Weights of a small mixture-of-experts language model, trained from scratch on English Wikipedia: 1811 steps.
Below are experts of layer 7 (counted from 0) of a mixture-of-experts language model. Rows are named router (the router's row for the expert), down (a neuron's output weights, with its number) and show model dimensions 0-191. Each number is 500 + 25 x the weight over its row's rms, rounded and kept within 0 to 999. Numbers have three digits each.
Before each expert's rows: a language model's description of what the expert responds to. This comes from a sample of Wikipedia text that the model never trained on.

# expert 0
Description: Copulas and articles introducing someone's role or office in biographies, such as was, as, a, an, former, became, Deputy.
router:462475487456505484507532465515472461554507476514498493536436477467463499515492477495510483522502460470505517533536524499507509498541458531496489525479498506498471565499496520589501471460521444488494531532508492471468514489521462534488521485491518485512496516502472458511519467485480509503483529502498504500490488481524488460488501462487490476525475535494461480515492478515537517537561486469498463531483454478536524465495556486507476501497534552499496509459489490480474509508494527503507468497507526519485496475493504535493502484486471525485525513530519505490521492468489514538
down0:522502487458506515516505475476494488502503465518502536479482480487496490491475532523490498503495457519465491525490520501483486481452457524533515537478493549485516564476480458473479521439486499487496534489507494487540496495550513478530475478438523481481470553477481540519478480521498490479478473514469488531470480460510474470552496493474469489493494553564515460544516482511498511496502504532517466511534523507507490488489527529519492492476538514524520489488565524516453509497495511514496510480493500529524561486510520521536499514506479499516508500515483537461502500535524506455
down1:512499473483524512525511512502491488505509501499544502521479452420453509559513513441506478516505503489511496526492477496486535567512524534490463519474514496501519488506494483507484473506486491513511529534475510504526508505471471473518463494503524526495491510514487492435498501466515532518498496519503492507504500454512541490501441536499483517545456476456481499508570425462517496501481467497519540495499502482523479506467499534537499489479509530492511456481476505485463499502481537460482458513494497470507493511554505536472466483495497513484529504508506496521515462467547501492
down2:469526499483462472494503506464496514507507496508506510486496479459453477498528476468499520514566516435495534504501505529523464497500509528524526465510512508516502513554535518518520496480483519480484518545528475516526536506519471452510511519485514507492533454520467486490481496458447534442538495519502444517515476460502531498519499470506484481511497490553489451516490546513482465449477459473505501508499519475537497470513519499494496524533479504520529527432430517490461541515492502492527501507521486523487502511517514485459508459516491502494508489509523485503519528508472493508
down3:501506522495498500512444491483485499492489516456521473491549493534464539508503498455514523508500495508493474463471503470515492533461467504520503524499500498542524486489511483471534515505456515462544499487533470492502468536523502499490499495473452516490506485499487499509460506500520488497485514490540482451479512517520545467504464515497541523473520522494470523533480480466477481495496570507527469517521459481498529498471481482512521451497464451499476494498505482543528522470526516478504524473530506458530473487492511470565495530493525458459442528494522521491490548463522537510
down4:531532516503502457462518454543532530508521499507508523553535477470511519493504493467484464514486550482469518515520514491501502526471492493482524527464520492508528498503512546528522485492476450520536469529525505480502495533489488527524559487493513477525524546510452476550531499508508485495525542480472475502480533500484474484532521503491530435499501479466475511545490436537508485503499499459522480485545486481519480486495518475545499536470487517503532478487495500499532507499465491506507541490489510507512491449504479520493508539481525505475473490492448471525461526529474519496
down5:532526497481515502454517601497516507522508518544430516514532489489455499527483473503485493509485526503534521467488493501493483507483502488461478460518470527488500481466521455473453534501494523530465510494513499456522515492505489503491519488506511497551525501527478525480510546523452506493491482509505503514476518489511464519496502491502510493515513542484484547483516479479487517529448500481497504480501511476512503487490517447511502547489501500496519466448500535498505488479438472490534606500500443498530500476521533472472497505504469526490520498496494504505513508483480508505
down6:491491522500495496478488533493512481503502541492488469503526525502530553505485502528486506517474526496483495504471446471495492481468491581497529462517504526437556457515460485482503530511499515540538479530540452479493491510510514498458532530494525513471505514500542508451467506485476501498514485513478506500505505512490540492510462512486522490492515462535513476473505528481489514481473490528502538522518500496499518537489463499519523509505435396477518501501490491461539512509493491470499472522491490477545485498484508511506464512505496505514506532522504525569522510510528525485
down7:505500490496449506544507510464501478467539554482539498489454487473503474504512487477501535459471474532488498455494462474476532518511532506492492525505506463467499490483530479506502462527539479480524526566495517529495448482513496535476484551489458456478504510515487508482488513482544499498533486474495521523504483510486486512532508501525500518496490479508505540466532475513444474521512479474484563508445505478511501522478498546516521534503485521484516493536520565519494449521502477470504491462449484499464499498509514506462489492524488470491493492529486509529490471468486515471
down8:533462491496508474525544519523451453507517467509488536517474525516521454523533504484497484525536506515502482514503479502525484508501513521531504493505485536491498483504520517499497464520487516490512497463508493437539505488474473515486518493481539539487519502498504484455532517526510539536523521503491498494527460524516507477528500525537498475496481508520490469531506496527546536423489459505488502472499529523534526492491521525524473482558518563503475483487512508481515539532501513437460471522532481542484501505525467541487475512468468465501456478507486527495502465457517510527
down9:503502562466498541496518532523469514515506520510492511483484490548455486490470525528499517471473428520493525505507463480483500478543471502472478538476526492474447477524465488464522500547546460482504522511456524505500530497474515528492468467507518494474490510467534508504529530461493556526503481493436534484552467506472468530500512475497518487495478495452498481497489528530492471470466459492504512491488539503514545512503533542524513488510470461497504475525482530518512483510495517463507487500479497513531528494488500521491493458480480479473506484482503523529512508499534496456
down10:484510510469501473510475496488499501520484522462498476474496511497485508476509524524464498441494484470520505491519487458496506569510462535535500515507515515478520486514485506512508531526528501458491467501468508522480484492534543541486522508505503481523507500507509492516476487501543487487514496519463497513518476456551541530463470516498507521543480481515491508482496535498516486510434536483474532465493510512518500539469546470488489493478511509504449544519577508490479511514539509482562475487523474461507443492508476436489523511540457457524484511493471474500513495504501472488
down11:498505481457501475498523499511522501492518515454490494453487479475549488537524492458482468493462492503540473507455518501496536515527482486500526517547504543465579432532551500514468482486544506506505472482471539510514472533480473520538532474495513502473537488524479506519495501516488466500486482499498479518499532520535528498489488489497491474476502465467530473466519518492493521468489511460498500482493485515493512489433480493541527474499505527489503512515511490501467468499511484502507427516505468493564491517478523482534485521454460545528491486483509524495479493512510534500
down12:469455503522538490483482504488502468527491534486487505520498481509486524497498470502467491466523494493553471497522489450534475469533469514514493473528434488477499487470526479515496556518481528501522469496488525494504482504533544510457525540515521466497492516525502486436491475500462502475458521471511481515496480539533511504484508517513503505496514503485504533450502515488531552481490464485523513550497481462481492517565478504501513531488473464481474438481510514545474492502501509512502543534536500451538472523502513499493506509475557468502521513528502513471505474519539508475
down13:522482526507539503492509531483504468526495487511511469502526535537476499478508497491471488429473468536500516477493506522481517529491411481530514489476467508494495530505468465464478516478504484463477488473499495467499454546541503532508499505529507510475492497513471469519524550517490500541511472492530470493477452461513498528490528499513496508479475484518441465559481525520458435508481519531496494503493492537466505533517521477473498546535519491471493458513501504516503503510514498491511523524521475504510541489482503508564508535503491499494442505477525522515526479482506483490
down14:451455522466477475462470513520527522512507520517505427525512482508532483468517474472543516442459519474503520491476541530496501471514442489499569524505505434491504510494497466472518502520510485505493484523501517507478457507515491494525500478516497485492511494485538513519491464479496489463458485492510518479497497517506470532514504492500531496469511475472473512528532487571504534502507485510494538506491496530509509489476483498591489485472480511497499529495538489516536524491501459455523526489520485514527484514464464537492515497500532452502461502503547485508490512524513512523
down15:517481488509486444492521535474497499537510502505511565489508472504487522439467516487514529547488518481496532500502527520483535516481500505497537506491499466476563518494462490504530530521468489492522516481474523498481546505457482515500505510499488546494545422516482489483497529518524507517528491511486450555458479505457443481494479491522511496519486440469493501467513525523473454501525499528510476483586517467443482508495511514464502498489482515511507461501504505495537492503491501484468491524517511495505531500502497503491500463494504491513531492463478496516477538542504484481
down16:493469529509517538536442504477500517493498485482510507532543486493494513484524501530482510545482495515515517499521560486496502501509522519474493514529493476559507531523485482535535502492509460509452446507483502475514536450488541464480482484476532439492475510518478516481450465539464474517510478521493481499494489414452501510483515505469524501487483498502507542499520509515486494532481479423473516507541478486462497473500463469494506507518489462528442509482497493473542539490482486527500522519514504488514518497530483546493502502476472510524520503491485500490506513532466506496
down17:450503469526521546479521516501479487510482508500445506464542488505489547539518505490495495497492496458501500464541502467546520502527512500497506496496506505513488501472465501472488530526466482515503501510488487502545537446545500474464512498511504457498508482476485498525486537534480456489507502479496512460463480526483517567537504533523487465485502491491545480494521554523453559464487504521511513496517482494501478485495474497522499444496514441511471495521498442450456520494484487513449527476519499505497515490522487502550506489534504500517525496485525550479498490521499489542
down18:468515513473512458464478518480533450502520520477483472542485526519520493549510515520529497461508506502468482550499504492508504513522499513499519493537538508494523502502514519511480524495502511533497522479525510492527492459487497526548481501524499545438494483480506512540526539490476533476498471487525494460512511543491470503485499494536483508513509490472486511513495540470506509527577519493484487517479452491505467493468516523507500526505543522486494516482487515432477521493486487479526495483555540519499542528482518513482566502447521502478532501507497525481504454466511537435
down19:527475518521546533476525524466485462483502491492520514496469506451508519481461495448536494528506498489460544504476515518501493510476516502513529506503500499486505489488519498492557478552525488489477537424484529461477498494503488500507488498487517514513540504516480495523508508510507473517508523519448492518490530559507469490507506519482507482517491481555485482506520498514480461494523513463504446531460467529504537527522528519482463527485536510516533501498507498479513521451470512545542492492487493506515466484508478467543539499474557513457528502538512454481507463530473463482
down20:475464522506509511465509466498501467474495498523527445511499485511471460534520471525543508487548490504523492529513480533485516494505490486499516484472525562492440560461489541531511491485519464530503509503485547455456505508496488531467490452490481512484508535509490506494485502466495517505497554502536464495501503481494481491509485527511486464479421498516474471497476469497475480519484480513509479484488495531540466485527553520505456514509520567483521479476518512536477505507526510469469509457517468529523520472491507504505525470467488486500529533528492497465525514519509491475
down21:465538519507496480477421544495489490520472537463490463491555526490489512520486518484498481508489543529509491500470506500460462496476535523467499514455548535505507482502477465474542528479504487539516477485525520519493534475517524497519543519529514473531443454465533512518465478492501466490521483512513507524517535494484533508497502483492535520455510492495531505515512479475526516510481531473489521491483499489494499533530503474495524448490520461482456515531484530476482473516503520518506523501502487490463509512557540477507518487512473512549482525441512505523529529503506473465
down22:415498459501516490519527525514490499480512526508505476503484489466493524476475508493542471525501505503539461518488432509537526517514486501531504538465542482474504524530469482521489492507504473508498517519469531505478515526458527531508520480463504484448525513564522491499521490453478529507518524509519513547471491509520522497527481537524469489503500539473498463533509490478521464496506489510491491492506467470474486520508472497489478452522522545531475477515458437517517485534488479485467477490509505521469552529543469515463516488531521501494477505522496477546492489493493465494
down23:494468520501534467480541498493498511503528493529521501449449493489555517481518498475487520485465501487451500507504519531500483540479495571497452513505462495508481490487462489537490519483475484499484464522514508457500481489484493507558481526541490471485513504460482467506522496531515492472505480499460488529504478518426479508470495559534490507477505493483530434519483488555478448516484508513508492483507543503458515481535490453518458479522501521532502491513484509524525501497491512528502532517464494530516507530484523529507496540517500501507467507530486511526494563491511510522
down24:493478511472470478499537484503493533482471471467507506498509487510484544509537504462496490481448491495478496480515475444539482450504490470499467476486548493503512544502496516501470471501506499500506491490524480518537484516538505495463461438552478520473497537450558502537499528465515466499508550547499482481527525514501495456483479544507515454529523521474497546510475507483536555496510501510519464512463517459502468515498536514476528505518494495497471499535520471497492461491505513519485490523525524484475486493476501501481525501486517517452528519491483496505457561471505491479
down25:505507496491527503500516488483525515508513521464506471484518453490485491498518484497496537493462530514494499424500471490514525484526478499525507460550487513475478532509522487457496498470479518465510503524560484523535516511479499493522532537517493453469459496503480499517465571548523467473500498436499514537488465506499486501534496509542487482548525486528482522476504475469471519505447521499495498491498498524473479533514497569517530489502522498513506500521481474510513508531511475480472519477526500572506476534524522500492506499530521461479502487528475507508553505528496485447
down26:472466475541506490488499525470512475487486477514501459522469470536493515481538506488493515468506490514525473495490515469455515493469524512487511467483526466521494545520527472480511510515474516481527534559534544467500492501485521541504478500479530487464525549499487480528501532461446461491499483451489481498478504476517506474480511497495487535504492499479525486526438530471510500504476505473512517492552466487479500457527512536486460488479498479487500545523507472486484512490532513490470448533514498525491507513491520498449536537556451517459508477504484461472551502502500482524
down27:525506504503547449501482527502476521474504492517537510496488491492505492482506507494495515497501494526505515509502477479497494479497532484507484540440547474480483487515549530574509493508459511529489513503527521510532501485500471555510486517486520469505470490498469467495519531491453508539471522524486530446474514483526536515530498486515510514489487509503515495556524474560495529518436534497456501505508487496509519488508450505537506490492495461484531509494498509497518479516458531552502501546495485542512514506510509498468456510515488545508452471496475429485498542555521506504
down28:527481527542508521511479498445483517519521565484511499496539504482487523501531498541490521518484506524528479501473526534499473486517452516472501480513492481523543435482518477498468482487498458529480457520508487522512490551480501484492502507520464502451498522490499519463453510526553489522501487445483540490459512503486510536498483456509474482508490481507519509555531499499529503508518495508489539482525495487513498530537462475517541491503508469514514524509520464482568471525483460517514506494459524474529484507481531558496504486502480503488494525471503470546490545515516464488
down29:471554504487481519500511494505484512542528515483454444499525471480544495560474528516511509497522503472511451467489524527498511549540490476493489522498461507511489550507508465517518535518479530521514461534497497512521498477511512494494464492485514523515476483495554495447456509517489561440496522492513534520526499477516505526514529499499507501480486488530494509468513531495540493506482462522528500501513518470510523525535483554498524467517517505502464450507443543508494503516520482526485505481505458528504474502516538499486498503503461480495454476495507530497570487470522480489
down30:488497527500505496508488512505438499498516478545541518507522539495476497527523488482470523507503480498514516490428520514525550460456482488495521511483517508534478468527524557539488502509481526533482484481458508498499481445510519520527537448465489528509507497519523470517538526455488493482527516513474532515521492502477512496509493469509490508510470459483452447492488461501487471443499469506486471517488506451511515524503538483509527513522511469522517540490522502536535513516479520497470505503488505479504536507472503482491517570500508558483517524476535533531517490511490477458
down31:527476514481542531543505469513505507508503471463543503549494466524544526527479515479488473500532489476505466488487471531470520499486481525511486502488494486514478485466510548483498428520513505484496526542527546491480480453462535460483482516527520526538508533557471514515455457475511495470517465491508501482537541512505500473484521494501486507494535524497477512516482456469504475510487537437513465524481527495506523477506494469500488527452478511468503525523485476493503494557507527517515497532507519542519487541470515501480476507500489489488502514478490504469502527535515458549
down32:516461527467487467508506500494498468480440522526499445483506490516444516490502532506498489490476491501490533502541497537483495479469515483502482510531505508490508472528476424497508485523492464491513496501470471505491483543514510509521516482499490485516518517549480491559528482493540482518505506524489522502531497514475505507518471512485537445495449485505478504491470557489520499473507487526481502518524494518479499498527480525517538492505507540509510461527529560476475515515483524512516467541524487525474514488548492480499497550517488451459490499515566527489493456476428507473
down33:519445505523468501513488516481466477470528481475448512513502522514489486473464460539524478468525497525488530507484537520494552462447542494508528506461515495483520458531458526477476493500541462478519508492485490482487528464452535526509519513483534503498540493500499495512471529494542489474512537501505522499498527526458475489463518451527504522461491501509514470539499502453459481463498527516506520536503530486503499496492532503528472459522464500527544495459529497486521477505477517496527521493505522543484503524506444483494517515498533524517502525513477474457466480529512468496
down34:452509499514485525525502488505485472454481516515504475497556532506517484446513479459537523497493513512503493485509516427500510518535506479523516496498470476491476507483486502532437500503493501503511493513448496565489491539458509475509488541472460521484505495533506490519527504494539502510518497493538527522516533500497539508471524503515512523558510529537510492493487491520528515522481489511552544498542517467493536512435475500512535470492497493525471495519506505531531485525497464530510559489464498530490519501511541505531536514552534503535467505503499479477540519478468495489
down35:521520517468511487515552516506571505498520518498507522519522509442500463492452507499486479484486501502474523501511494476559532509488505501504504505513499482531459519491557497491528552506479522542482500544514506499528458531492488478445494468523513517519520462525504543473533522528470481508509511496496504502514518498522491490494515510496496559477503513452551497504515497468528540512481458513521496495481516501491540513516482523555523445525495488511490533504502509511480479485439501553527499434493498487512499495464514502525509531516484497495489499432517540481483518537521459490
down36:477517459478500466499513513490465468494465505488525451536441483484485472509459499490500538501495458487492479569480526548465486502484507497500490514559503488523482459495489490477504470496525514480513499532475487498455486510461516477527480545532497513460507561493455500490533495498488535524457489450507509544485532445481463496503512447483462518482528494494488462501482526470493481473511500484532488499488481502492471496500483511545483519512484530501502474493505512471530496509467458533532502499485494517511526539499499511467497498478505516496506426536514459554512504521489502508
down37:505536488547468494483479516523510482516519500560532445492535504499540529477500513490461528569477498512481501477466472467486483496561505511498528474515487505488528503476485489529501491493501486487415484511481531501477526505504495477514484522471484529486491497533525538407502502482492552511530461465516515541504492537485488527482545476504497509493480521541505481512510514480516508516527487521506475517528487467494496497496495481514519502518492471498519535524474491503536503487449507514474516495464466509464527531540517485458499563497505522525475531493480488544522497529516502510
down38:481515466483526497506458489449539497503522504481450510504541520473514509499516442480475513463527528458496505545464505509466513552480518468494467526492474478495501521519507535511524510513478492497533500508533453519479508493485541484469523492487480519491477491524504520532527474515495465503466473490513477475486476485514494499466472458471476474514469505439528482554462487512477491486537501564483506533479520489508494498510494485552537505505489513457476488466515511517520527499483502495518487486488495500543546476451467448518482535462477459482512516481476477469496521518532531478
down39:470551525554513518485498501525487492458506509511486456492529506495513562498500507481488547519537490516463519489534517568508494505546524502476495487517491516485519468515493487494502477548495518485518470477509480489483497483505524524540494520502537489473486527467531501461454501488444546501495497527511508494519511493495490444454470498506504502501506493517487504546480486564479516515467527536442524486475501451486503517434472489473494507498475526483466512539491518504548504476485490488518487471496496478501479501496467566531479485491512480504505509539505509497503466534509438510
down40:478449501445532515515506474489502476504474518489516501484460510478505496511475490473445483497507487512515522511485530512509543517577520502518517498489494485515465483510534509498523479457507531505466506512511548499444495517555462505473528507480476512454518499452485484459488461496469510508530461466504508517503520468503475490474523490519508448521490489500550492515474490511532424474468523501516497508503469480524478479472528529515488536484508512516475479481506480513526520470532462515498493468470508539443484508533496521479446491488489498517519528493489555540501489502461498517
down41:540511467512512516480471493451501505473518519468503509465552504528513524497495524532518538501481500499563501485498482498524502490479475496509485539542499425534503477514540482498469493524464490484476489501482517532561517520524495535475477501488507535515505521501485493501463541446480461484477483520482478549499539493479553523486508461516508500484519517478528445469475509511476528492485505554481520531541519476494540525471477515490512519450470515486506505527480519475497510501476496518502531483480515469501518501524467435507464511512497450489510526468491534500465498532502496512
down42:497462507492480489488531501491484481475518461541463512505491510498499504521501484513501463509538488479472538563486536561496540521533499514515499500480518541498501515452524499504458489512523520510532536511498518529502497490524491477516491484502482511519493548530493453498493491487496502494504543539529509483511487501490452466495512466516491466536515551500520491480509508512535462518548529489502477509486471533527546483490516495559440504509517526465575494465503515498507546478495498472470507510506528521483519528531515523520527518536489516457520528484499522522511488521506493586
down43:517458454475482506526480506473503505528542480473546464507483477511503455474502475486507532482507512487489474516506534489481550529485507507491527477544498505516501523484473501491522510528490472514522530510496445449481553493482494487501492499536521536520538494486550485495484488546536472512536495473503478566511531479467471508507495475485487523477485510506466476502481491449521512474517476478480510493488487545510540490518511485494460524549496508483510484534449482523470486497463475516490566532503516504505499488499476500552494479464515512511510469497523488532479422486481474461
down44:479476533523489485487518456524525483494493490497471507503470516482514519453466432490498502528505510489453504503493543511509530443524496530484524499481504496516556475496534498510511465444491499536482515498498496477493464485485498502523479498525514486493465550515517484543543460471536564517519507518507493539483500550541492512480508518482505479479483481522517491469517506505512522498504492476517477505516462495520506487505484525521469494523506502492531466477556489509542523498509511514568475492463484535547510554471489472505508463440520537516529508488479495499472502514498518436
down45:499489478502517466511486495447483557494492478547559501498458507474507491464492493511530481498488539477524489536525485476472498512517488522522516517496513546495518514522459491497511512501499463491533498472480529475502456455535510504486448436531460483461537503568489494535497487450496502495498516496474522496468497517478494523481510490510490479506497507472401500503515529441482454501478464509501490479511522515514479472517495499528519469493492479511499490494526510530475529530505530503501490495523521508518510475484481487506489470483536518508519498474531486514567496451519452481
down46:491496532525500489482501480544502469498485492506496466463487488465500451492549466482501502510519501474467529521488496488535494508479531517460480524543446510468536480495458472529509508527538468451518499508488492499496467508523541517527464519439490549505445486489481551515506473454506461544460525496440540492517489497501501487516480500469485507508502500491516487479512539536514515490500464476518514500505527463493525451496500533504543489514480510441503501516500524483489472518509455499488453528488549508473452482495494500484539487484508478503484494468492520522457513480522471508
down47:493492481512480518518512486490503486516497531491499490516514465467508464494498498497497529493479488456521495553511480503502520470493510512512542514491447481492491458500498498442544479499524504465492506480523538498497494475480478490481467477529510416534480481491524491514528501511538472534480505499483510441550516453499511539476533488513501514475465506503475510528555498535513528506512498442511486461480476495517539512486499519526530506511497511496449476541473473529512521513502515524524495470509518506540487508493518527516501511557479568531498528513465548538488510471452547495
down48:533542524513525519513533558523501527513500510490478530548492517519499473479496478525479475497523508540497502461489511492508481495467521499510504487529535513506512540532512497485488519511458543474518534529503474461511500472494497449498480545487532537499478498514481491509509471496491473520515489451536493463473524455482517522487472477463509494493503432528520470530479461486537495530506454511456419518542502530522471512515519489516509535523529493493500474491525504501501525481503476518478496530472501489478471515528446500501469530487505561484457473457511474476513498498494470528
down49:481517562557447493509523503505490472478505463492511517478431499483464476476489479490507480514542496550507547486467515491526504501520531470476514484504531531494451552530491503558492475498514535542553481485499443521502504491488510465470494478493495497521512465502483473493473498511512502465575511485515541496478505568489481488472477496524493493516492496510510498503497517499518514474480528458488485475441506519507523537507512428472519532467527502479466495511504510489470488517506524466493512529495498505499498470485485528493485518492535507508492502522484489478551522485506464513
down50:525445515473522497550510497497479525522522489523487498489500525458524528500502499498531531534492482491477487491445485486491528491498480545505440449489497538496507513499517517525520481529535453477514514539504510504510467503505481464503519504487481549449524498516448471524521503526472480476415504499474474500447508502513506510482475452513514475513555510547491500524486494493475539490483472487520471492471495523509509527555492501509518506522504505516501461508492533521518511489467523501513460476498504527520493507471477478497510483493508527470433511519545492504447458527479518469
down51:505474526517505505505540503494521504526503501486490513502476475477516457506518523516456530449472515494464467445513524507502480514555515508476527538499545521516498492486503514485504469519498487508462534487473511512506461511467491483512464512504531519480498516479480481537486494512529530501474504491535498525499456505523513501504505483484450464462501498509482513491531521523488531485485484495513499504458516486514498509528515497519453517506488498527462467469427449493442415482485505514507497444459530495473506470465494522517554480481486462483498451513514478479481495447524504547
down52:533496500523490539509491491519428512463458515503510540525573501498516491510494498500427549473489490502464524510490465510484446432452518476534493487489491510511510469514529482489519490535489497461544494536542475517451540457469514476500500545485498485503522455482501503524512494542545482511512447522484512461491510480493533528503483501510495491544516534493499464486451524504480493494462494506508476470527483479488498546479502505513509533484503488487495534514519492466536508497486480528508519496502496526508503539499521447463481517494491506528457498496519509501513521485493474485
down53:472500561497493499494454501536484486544469508494496523527479478509498515515510515544488462572501466497510512486481510485460524513497494498472490484469497478460534485511545482485475487547499517532507529509490467491473513523503487485539456520504532544500471526511533474494510490502490499526497518509479521521481503487529466483495508488457504440483536519477488534470530510473495526469464468514504507437505473468537549549505511488534532466509505496516477511474504449494469486518498484483480511492551504482466498488475443516485505505483528460490540468485523503495496559532480489472
down54:544532462498542538520507504518481491513490505499512473499497511498535526509478489481497478534485471483467442478552468507492525512532492530507515520502482484498485492519512505515503503477466480485491516466463492480505505542501488514574514504482457459483501512528459474470505509528514542511510483501506532488462497488476503506461530532491514510566520502474493519509516540531491523513514478511481483484521511518510514553480489516482480464524477514512454540486483478500468541452515494492524531539510450551453476512540503497540542545496491479530501501510481497482512480484470422483
down55:522505520492499514508478492456465451484540567470489474501513478504487529488561494516536531516496515521539488513516539488475497488478521501554499509508535473491538544493458519495505505531534501499501527520540506512495467491509472460488485524488500525474460520516509486505493469484502472546512481526500540464534473521466503487495508515521494509509512513571526477505504519497473531493501441487490544488498523499517516491528503476526461514530501499532491495504538493476527487529471448524527501499516527465484468513492536514497531493459480540522495496542513559484473525535439499522
down56:502500520512476508503480526510528528513523483560538521488505467516504505510557468448504493525489526488503518514493466536468502529508524453530486488521474497489467558489527505516493506493458476516535525480478537453517470494504505489532432512503499530512497529548517530470507487483524543485500509458489534494473512507488459474493544500502495449480481471516494454478467523502524512527526498516472516535503518540454475506499501491502469495496470529475496506553537489485518501507492468477502501490478492528452512498522526498491423459498520485534494539514478502517457493496542481495
down57:480510514531478490525501463475559508475441513492521478491522512514467495465508499535487476438490460497491480507501507499536532522507520515457488513474495495528483489501469519533517485438546509493501532494525491464512489520502456544475501474513496522490498527507503485522537499466507503529563476512516527455474489523520498528489476482551446491479492480508516462497470507528519474498492516487485495534453528507462528491474497549492468488488483535485520477489517541495473452474497480431524528508466503532493520457480463468513536495516536490523500520485465500497523482506475517496
down58:446463517496530517534503520506495494498515503558453499540488519444479525460461461493488490485515487523483523498515467503519538514496529510514519497468481468523463523562437521514500485471535513483508493499478507542499499503472513472490524521526510524500482501473517522488533481480496522504523493497483508496495525522479509471543493503449488533487504553502462481477489500509480480520494515458513457522491478519493512490487567480434436517540523522451514482468521496486517507515493540523493474509507457498497478469461476526464511465453476517498500493515509473477473510491497529513
down59:503483498463440510496501491504553514542507519513493493490499475468507488476512481445516499492513505517529474488528477484481526491472508494518549490449492477524471459539467521490488503505524510511511529511455517523498499471518493513459544498524451499470472470480545501491477493431499520529549484495505522509506467487520479469500468534537452496562501460487501500519502500502484489513479498482510493488529480525522512485533519515470475501480485504492540528502533472492463504516528518510524519491505528534486466500461528516499546519560490526479507516518487531504551551535450465513
down60:494487523506508474541494521498493452488511489516511529468520488469512514484505493489480456510561499555526518535500537492479493530534506531467483495512472489470508496502502455494467530459523470496484510509513501529479536462504519501517551498492566449521488473531488532472449503528472515480484493513519483500546479525508533516531500473480465542515486528521501509503460448547521511487518510499529498523519506488480535493539521497484503539526465460459496521516492528499473469492480521522514484465472487536494492513515497480473474525523441481557489548490536484505491499522467516492
down61:532506506502482511551500501478493483484463535526523479513482488453508528518498492535497488506487503509517478500504544478546461501483490489534500530466443501514459438475487499439531489483507522521488470491494511495465477502522538475469499530484449531486505544522488525530514482475510468469499471504540528465487543503522489493521511513510528529495463504503505507524528468446515515488514502493536521481504498481530536486481524482529505508509508495531500499482496517563480503462524476504515479574489449558542443528527537479473501512501460508477505524505490497495527489510528491478
down62:500536539527562514493461529516519497465526541495491496524501448506452548451479475494488500515478515475468491492475492528484524523537503523487488514537508481494524512518489463514487528489466478555490501502489515518457496499538506555524515447530548525472546491541504540495512523539520506528488493523536515528485497510480480476453441497487489466496482481505462519504519508491485453512496496498498479495509497474504493493504499560583531498517523481486481514489485481479457526477486508489548491529516495494479507482467511502512470518501517467524500509481519519521523492443501508516
down63:481516545504496492494543511493509544497476492529457471468482481492509505523539507507520507518500520519481458496453501527532456448489476513534466471496473535495523498515490502515449515497516473536542492485495515508475503486523498544494478441514509506484461502481558493490476529499489482501531502471434492507514509496469536501494523515511494522482483493463519424527481511515497535504469500517502532508560451501534542508547482488524511515546524523517531486493477486485475491553529504521492483539522487505516514519507523509470501501534507508505463543536485531549496517480527483485